python train.py --num_hidden_layers=15 --hidden_size=192 --n_experts=32 --experts_per_token=2 --d_expert=96 --d_shared_expert=128 --hidden_act="swiglu" --moe_layers=[1, 2, 3, 4, 5, 6, 7, 8, 9, 10, 11, 12, 13, 14] --router_score="softmax" --normalize_top_k=false --routed_scale=4.0 --balance_loss=0.00325 --balance_bias=false --router_z_loss=0.001 --router_noise=0.3 --shared_expert_gate=true --init_std_router=0.00825 --lr_router=0.00213 --vocab_size=8192 --norm="rmsnorm" --norm_eps=1e-06 --tie_word_embeddings="early" --optimizer="soap_variant" --learning_rate=0.00458 --beta1=0.95 --beta2=0.95 --max_grad_norm=1.0 --batch_tokens=65536 --max_seq_len=1024 --train_tokens=342600000 --max_steps=5228 --dataset="wikipedia_en"
Below are experts of layer 5 (counted from 0) of a mixture-of-experts language model. Rows are named router (the router's row for the expert) and show model dimensions 0-191. Each number is 200 + 40 x the weight over its row's rms, rounded and kept within 0 to 999.
After each expert's rows: a language model's description of what the expert responds to. This comes from a sample of Wikipedia text that the model never trained on.

# expert 13
router,175,203,254,174,180,157,166,212,170,203,168,198,273,210,207,223,190,249,166,145,168,124,217,248,157,302,205,165,288,199,152,280,233,205,164,181,206,215,137,230,208,163,220,172,173,187,228,181,205,161,153,117,237,235,194,259,184,181,247,154,193,180,236,212,175,232,273,216,242,119,218,211,211,184,167,180,206,240,218,222,153,200,242,146,231,196,124,273,248,276,225,273,166,166,157,173,207,150,201,109,224,182,201,235,239,151,233,192,210,239,179,174,275,170,153,234,206,158,143,242,211,200,181,216,269,149,183,254,251,176,224,172,235,270,208,184,202,227,120,119,189,153,161,251,277,151,195,193,193,188,232,225,211,208,223,222,250,250,245,194,219,159,272,231,192,216,282,204,257,227,230,208,177,186,218,182,280,104,157,178,234,193,227,151,229,212,181,205,136,206,227,251
Description: Mid-word letter pieces

# expert 29
router,190,161,186,232,157,175,122,197,191,191,225,280,234,225,185,149,205,264,168,121,190,225,270,308,204,189,224,112,237,266,179,272,203,229,206,191,183,159,188,210,184,215,202,206,151,175,222,214,175,251,153,225,256,226,243,168,104,208,199,225,196,167,212,168,167,206,211,304,109,156,244,242,227,205,152,214,193,231,259,255,234,207,185,210,151,200,199,241,266,166,171,232,159,180,292,135,223,199,201,191,225,120,187,192,243,219,235,222,229,238,194,185,146,267,191,202,188,178,223,183,96,186,136,193,244,161,190,210,238,142,241,201,210,240,267,116,275,191,188,235,195,187,106,246,195,176,240,184,232,169,250,190,153,248,237,211,141,207,206,194,250,187,200,242,227,204,239,196,165,201,281,144,190,234,174,158,136,176,159,129,204,226,188,235,196,164,189,218,151,144,204,216
Description: Foreign-name consonant pieces

# expert 24
router,268,190,124,220,207,231,186,210,234,243,167,229,227,193,180,186,181,251,144,175,196,116,195,198,140,225,289,123,189,239,136,249,225,234,285,183,157,195,148,207,107,190,174,162,164,192,196,199,202,224,173,202,231,206,222,209,220,159,216,162,196,237,252,180,183,215,191,246,233,88,205,187,201,163,175,243,274,229,265,169,212,156,216,207,237,197,195,250,267,229,251,201,150,168,202,207,203,184,168,192,169,209,222,211,281,205,262,251,269,233,193,175,154,139,186,169,153,154,207,254,142,185,125,186,211,164,237,297,174,124,239,133,250,252,207,183,184,254,200,169,115,204,249,267,241,158,188,215,228,208,245,111,179,183,246,241,192,204,186,179,215,196,172,217,197,233,305,213,150,204,193,207,152,182,187,197,200,97,181,217,215,165,220,251,282,204,186,195,160,223,251,177
Description: Mid-word letters in foreign names

# expert 3
router,228,142,212,205,164,180,177,111,121,231,186,218,171,202,285,121,134,206,180,161,131,167,166,264,226,214,221,222,133,201,141,195,181,184,212,163,200,183,131,271,193,139,223,182,164,189,184,147,102,151,223,188,230,206,214,185,175,176,178,123,169,151,166,212,235,208,244,188,146,168,266,232,233,280,187,314,243,254,249,198,190,202,143,220,236,206,164,224,214,179,154,210,176,189,168,162,214,202,153,214,128,234,189,188,201,197,218,203,219,191,155,148,171,220,192,278,190,190,212,138,200,127,182,215,214,190,230,171,194,150,207,194,241,194,187,163,186,155,196,172,144,239,192,182,246,184,179,207,142,137,259,138,186,283,152,212,136,245,253,186,214,192,264,174,190,241,312,212,174,263,206,171,199,259,261,247,213,183,193,102,239,210,242,210,204,204,180,155,208,183,247,271
Description: Capital letters in acronyms

# expert 27
router,197,132,159,159,193,148,254,204,196,202,154,188,151,213,215,182,252,218,170,179,158,131,173,264,165,158,224,89,247,199,172,96,197,177,227,167,201,149,211,193,163,163,218,164,162,187,258,204,193,205,239,164,225,193,247,243,235,190,294,178,179,165,172,114,261,236,236,211,163,134,187,219,275,173,185,232,290,169,282,205,149,216,206,195,207,231,183,261,211,208,295,214,163,124,235,195,165,196,197,173,229,206,209,206,199,189,245,248,263,123,147,163,221,253,168,230,195,166,221,154,237,162,162,252,234,193,192,190,169,209,189,197,279,171,164,185,173,282,195,178,215,198,137,208,230,258,236,171,226,194,209,146,182,208,135,182,195,182,172,187,267,257,196,185,171,256,252,293,264,238,214,196,194,173,270,227,203,148,195,85,183,140,163,189,243,227,220,219,179,206,224,209
Description: Inner syllables and media nouns

# expert 8
router,187,167,180,181,196,209,246,170,184,176,211,203,161,219,216,220,273,265,161,107,122,259,202,218,132,270,225,145,221,226,201,242,182,259,186,208,222,170,162,221,188,186,275,192,199,116,303,208,198,201,192,125,238,204,211,183,108,230,224,177,191,103,248,267,166,187,249,166,229,147,175,243,155,219,198,205,202,186,183,150,133,177,270,242,184,240,170,209,268,135,158,234,150,171,252,174,166,198,189,174,201,206,236,203,239,271,258,240,237,164,203,239,173,204,170,222,238,203,178,226,182,193,143,220,249,257,257,190,287,140,203,188,177,237,185,136,232,176,158,155,195,187,178,216,282,181,274,176,149,183,211,169,190,260,175,251,165,217,142,125,211,213,200,180,213,211,235,201,211,204,213,194,276,138,144,188,300,202,192,186,211,122,187,255,188,204,225,224,180,198,270,228
Description: Mid-word stem pieces

# expert 20
router,198,168,140,236,176,216,145,208,230,247,123,224,203,198,158,173,286,221,163,184,193,241,123,213,202,217,218,208,168,269,197,201,157,231,211,125,195,175,137,201,153,210,205,234,173,159,204,123,182,180,179,186,226,222,177,114,269,206,171,139,230,103,277,136,125,235,187,249,210,155,240,217,214,277,162,231,229,312,179,198,190,203,203,247,228,221,185,220,244,193,248,253,193,220,212,191,155,242,113,235,200,207,234,204,209,257,252,227,229,188,173,172,227,228,162,296,194,147,182,209,122,179,164,221,252,233,212,197,166,174,186,152,278,196,235,178,244,228,195,289,184,176,263,236,127,168,225,203,179,172,237,141,173,272,165,187,280,169,173,197,239,184,235,195,179,207,190,173,291,234,230,198,150,231,237,228,244,198,199,204,248,188,209,135,219,169,222,245,136,158,238,179
Description: Quotes and brackets

# expert 2
router,154,143,222,197,215,187,234,176,146,219,174,251,133,219,160,124,138,209,162,148,258,188,176,214,175,161,231,229,190,250,155,198,184,223,186,204,158,231,183,227,171,172,278,233,191,218,252,174,122,175,196,126,204,217,275,221,135,232,241,196,232,127,252,189,118,184,294,162,185,183,206,197,243,224,176,219,224,189,215,226,183,168,173,245,186,206,182,181,184,178,234,218,62,201,224,99,177,182,173,119,100,219,193,180,176,184,256,176,227,201,137,177,215,148,158,182,213,165,213,197,207,138,164,212,224,197,160,238,226,179,244,168,209,150,197,212,221,288,170,220,206,139,140,238,205,225,185,133,225,167,223,208,142,254,134,245,187,163,271,190,234,232,253,227,208,190,210,251,211,201,264,154,162,204,227,207,249,186,88,221,201,170,163,191,238,245,234,174,165,169,288,223
Description: Plural word endings

# expert 15
router,209,167,229,196,201,110,165,238,168,178,140,258,196,238,179,100,203,207,177,185,206,206,174,266,234,147,241,205,258,223,152,188,119,227,285,146,111,177,137,273,147,221,210,228,207,176,200,143,168,239,172,139,216,206,256,198,221,200,188,157,219,129,232,215,164,269,199,219,191,161,216,209,233,233,91,211,177,245,208,198,193,215,182,231,154,224,183,231,238,174,257,193,180,179,194,266,171,198,151,198,123,197,271,231,199,243,205,239,261,154,151,177,183,203,191,289,191,161,225,167,120,151,138,212,215,171,232,210,125,168,193,187,271,178,213,152,247,276,190,251,189,248,171,193,172,140,289,142,191,171,225,128,191,197,149,209,195,145,170,204,231,190,159,224,183,206,226,181,231,216,285,158,158,266,192,226,219,152,165,154,205,156,224,230,198,242,205,238,158,148,235,212
Description: Field separators in lists

# expert 14
router,220,168,223,84,210,175,257,190,179,165,187,211,239,262,158,178,291,246,181,179,209,209,237,183,188,188,199,165,236,250,166,179,154,211,261,181,184,200,211,194,164,175,173,193,171,163,214,242,214,261,234,163,340,281,235,240,180,229,251,195,224,203,226,202,185,195,219,204,234,196,188,183,223,256,161,196,211,262,242,214,135,237,211,195,202,195,144,225,196,194,295,261,130,159,234,230,122,177,213,142,184,125,201,234,185,187,237,212,255,177,203,213,190,182,196,165,224,162,215,194,222,160,169,172,236,211,214,231,231,123,185,169,148,263,250,181,214,297,175,278,206,193,241,268,124,138,268,134,287,202,234,213,139,224,239,232,163,226,166,204,226,154,213,210,192,253,238,218,214,212,196,217,179,213,135,243,218,140,213,192,265,170,177,232,278,245,276,181,227,118,199,164
Description: Name-internal syllables

# expert 1
router,251,139,189,193,219,185,246,231,119,132,220,250,247,208,223,192,206,260,172,192,195,169,204,245,154,214,239,190,202,221,189,281,118,200,237,131,158,189,169,262,178,132,257,222,164,188,277,196,185,201,152,164,227,224,252,206,152,221,211,166,208,226,253,245,250,203,247,231,254,208,226,264,267,214,175,235,272,247,193,245,205,220,132,188,227,273,209,233,240,265,206,226,212,133,203,259,132,184,153,232,136,230,237,202,182,178,204,187,237,133,186,191,186,229,150,195,269,195,252,183,121,154,187,267,262,265,204,155,235,199,217,123,185,249,207,156,232,149,176,192,164,194,211,269,139,230,238,188,228,170,232,132,184,232,219,229,172,177,155,164,204,152,263,214,181,208,174,235,205,189,233,138,254,210,185,266,171,206,134,189,255,179,179,152,207,209,138,254,115,144,148,198
Description: Institution name heads

# expert 4
router,234,165,190,182,226,228,253,263,173,232,159,211,226,185,187,122,264,207,161,112,241,247,124,206,100,160,272,209,202,232,149,240,194,256,229,171,157,176,176,270,171,150,269,188,118,171,269,211,154,201,125,147,196,218,214,186,200,168,210,178,167,146,202,269,244,201,182,175,229,134,171,227,242,241,147,231,196,189,190,230,172,203,228,269,216,260,142,242,186,134,216,225,162,171,231,237,202,206,154,210,123,242,215,244,253,162,233,179,186,109,174,203,194,188,201,267,265,148,242,261,175,179,157,248,235,286,243,168,151,170,211,208,304,213,217,172,233,218,164,270,180,195,258,190,172,152,220,221,238,146,222,121,187,246,167,205,214,180,155,204,228,191,218,200,151,219,205,188,257,176,159,234,152,219,245,212,260,193,167,204,203,153,191,229,183,185,198,175,121,192,172,239
Description: Place and common nouns

# expert 5
router,179,194,161,166,228,142,221,277,211,233,200,216,233,194,226,167,250,235,154,154,209,152,75,221,182,187,268,208,158,198,174,192,208,234,188,160,176,216,181,192,118,157,236,184,153,186,179,152,150,210,256,137,223,244,136,172,240,156,186,150,197,189,212,175,212,191,235,252,145,185,164,298,301,227,173,276,266,179,215,169,171,164,209,236,148,237,159,225,167,134,198,242,153,201,207,264,203,194,201,216,185,215,223,163,260,194,237,247,240,123,149,132,229,111,210,215,294,166,227,166,193,169,197,249,233,252,172,146,160,196,214,206,297,176,271,286,182,218,175,169,207,181,150,150,232,213,170,186,236,176,175,160,199,255,146,222,178,197,198,217,232,192,236,156,193,234,176,222,232,227,163,172,173,131,250,241,277,165,171,157,236,205,181,243,230,157,213,185,214,234,272,233
Description: Size and number adjectives

# expert 6
router,232,182,151,212,184,250,245,184,192,191,132,203,203,207,183,225,197,223,180,159,170,205,189,196,196,177,226,238,199,232,157,200,153,242,241,115,234,207,182,208,64,189,248,314,150,176,146,96,214,161,194,218,208,194,164,187,244,238,175,151,259,156,235,140,172,277,219,174,212,188,242,190,232,221,117,245,217,222,191,190,184,154,171,222,202,216,170,237,167,213,293,267,185,185,196,193,108,219,175,182,145,76,296,163,238,226,227,202,258,196,170,145,133,255,162,316,154,159,204,230,189,177,145,214,228,247,193,170,150,170,241,180,218,232,171,225,216,234,208,189,146,259,230,220,225,221,249,180,157,207,176,214,189,211,218,208,231,221,176,188,229,218,244,204,232,220,200,187,236,228,230,164,193,247,233,222,232,176,145,150,231,194,158,178,217,141,174,245,126,109,176,228
Description: Copulas and linking words

# expert 0
router,241,156,127,173,216,177,161,203,89,207,134,228,166,177,164,163,207,234,191,193,245,154,155,199,129,175,232,159,228,221,146,216,200,245,219,200,116,208,191,232,121,162,236,216,204,139,239,180,143,213,156,195,265,247,220,184,257,167,283,195,247,170,211,192,196,261,214,148,234,179,218,236,229,232,146,219,242,265,201,170,123,192,175,157,148,263,120,256,164,191,215,214,189,209,199,138,173,171,172,192,200,179,237,227,239,266,262,205,221,180,219,134,198,219,263,215,243,160,250,200,167,136,188,209,240,175,187,165,207,154,213,162,362,223,145,212,207,271,202,148,223,192,162,266,207,159,266,183,159,151,217,161,170,244,209,219,156,179,187,156,157,156,233,199,146,268,205,264,201,248,198,195,192,205,199,234,201,145,179,132,189,246,162,153,247,208,216,236,212,167,235,217
Description: Locative prepositions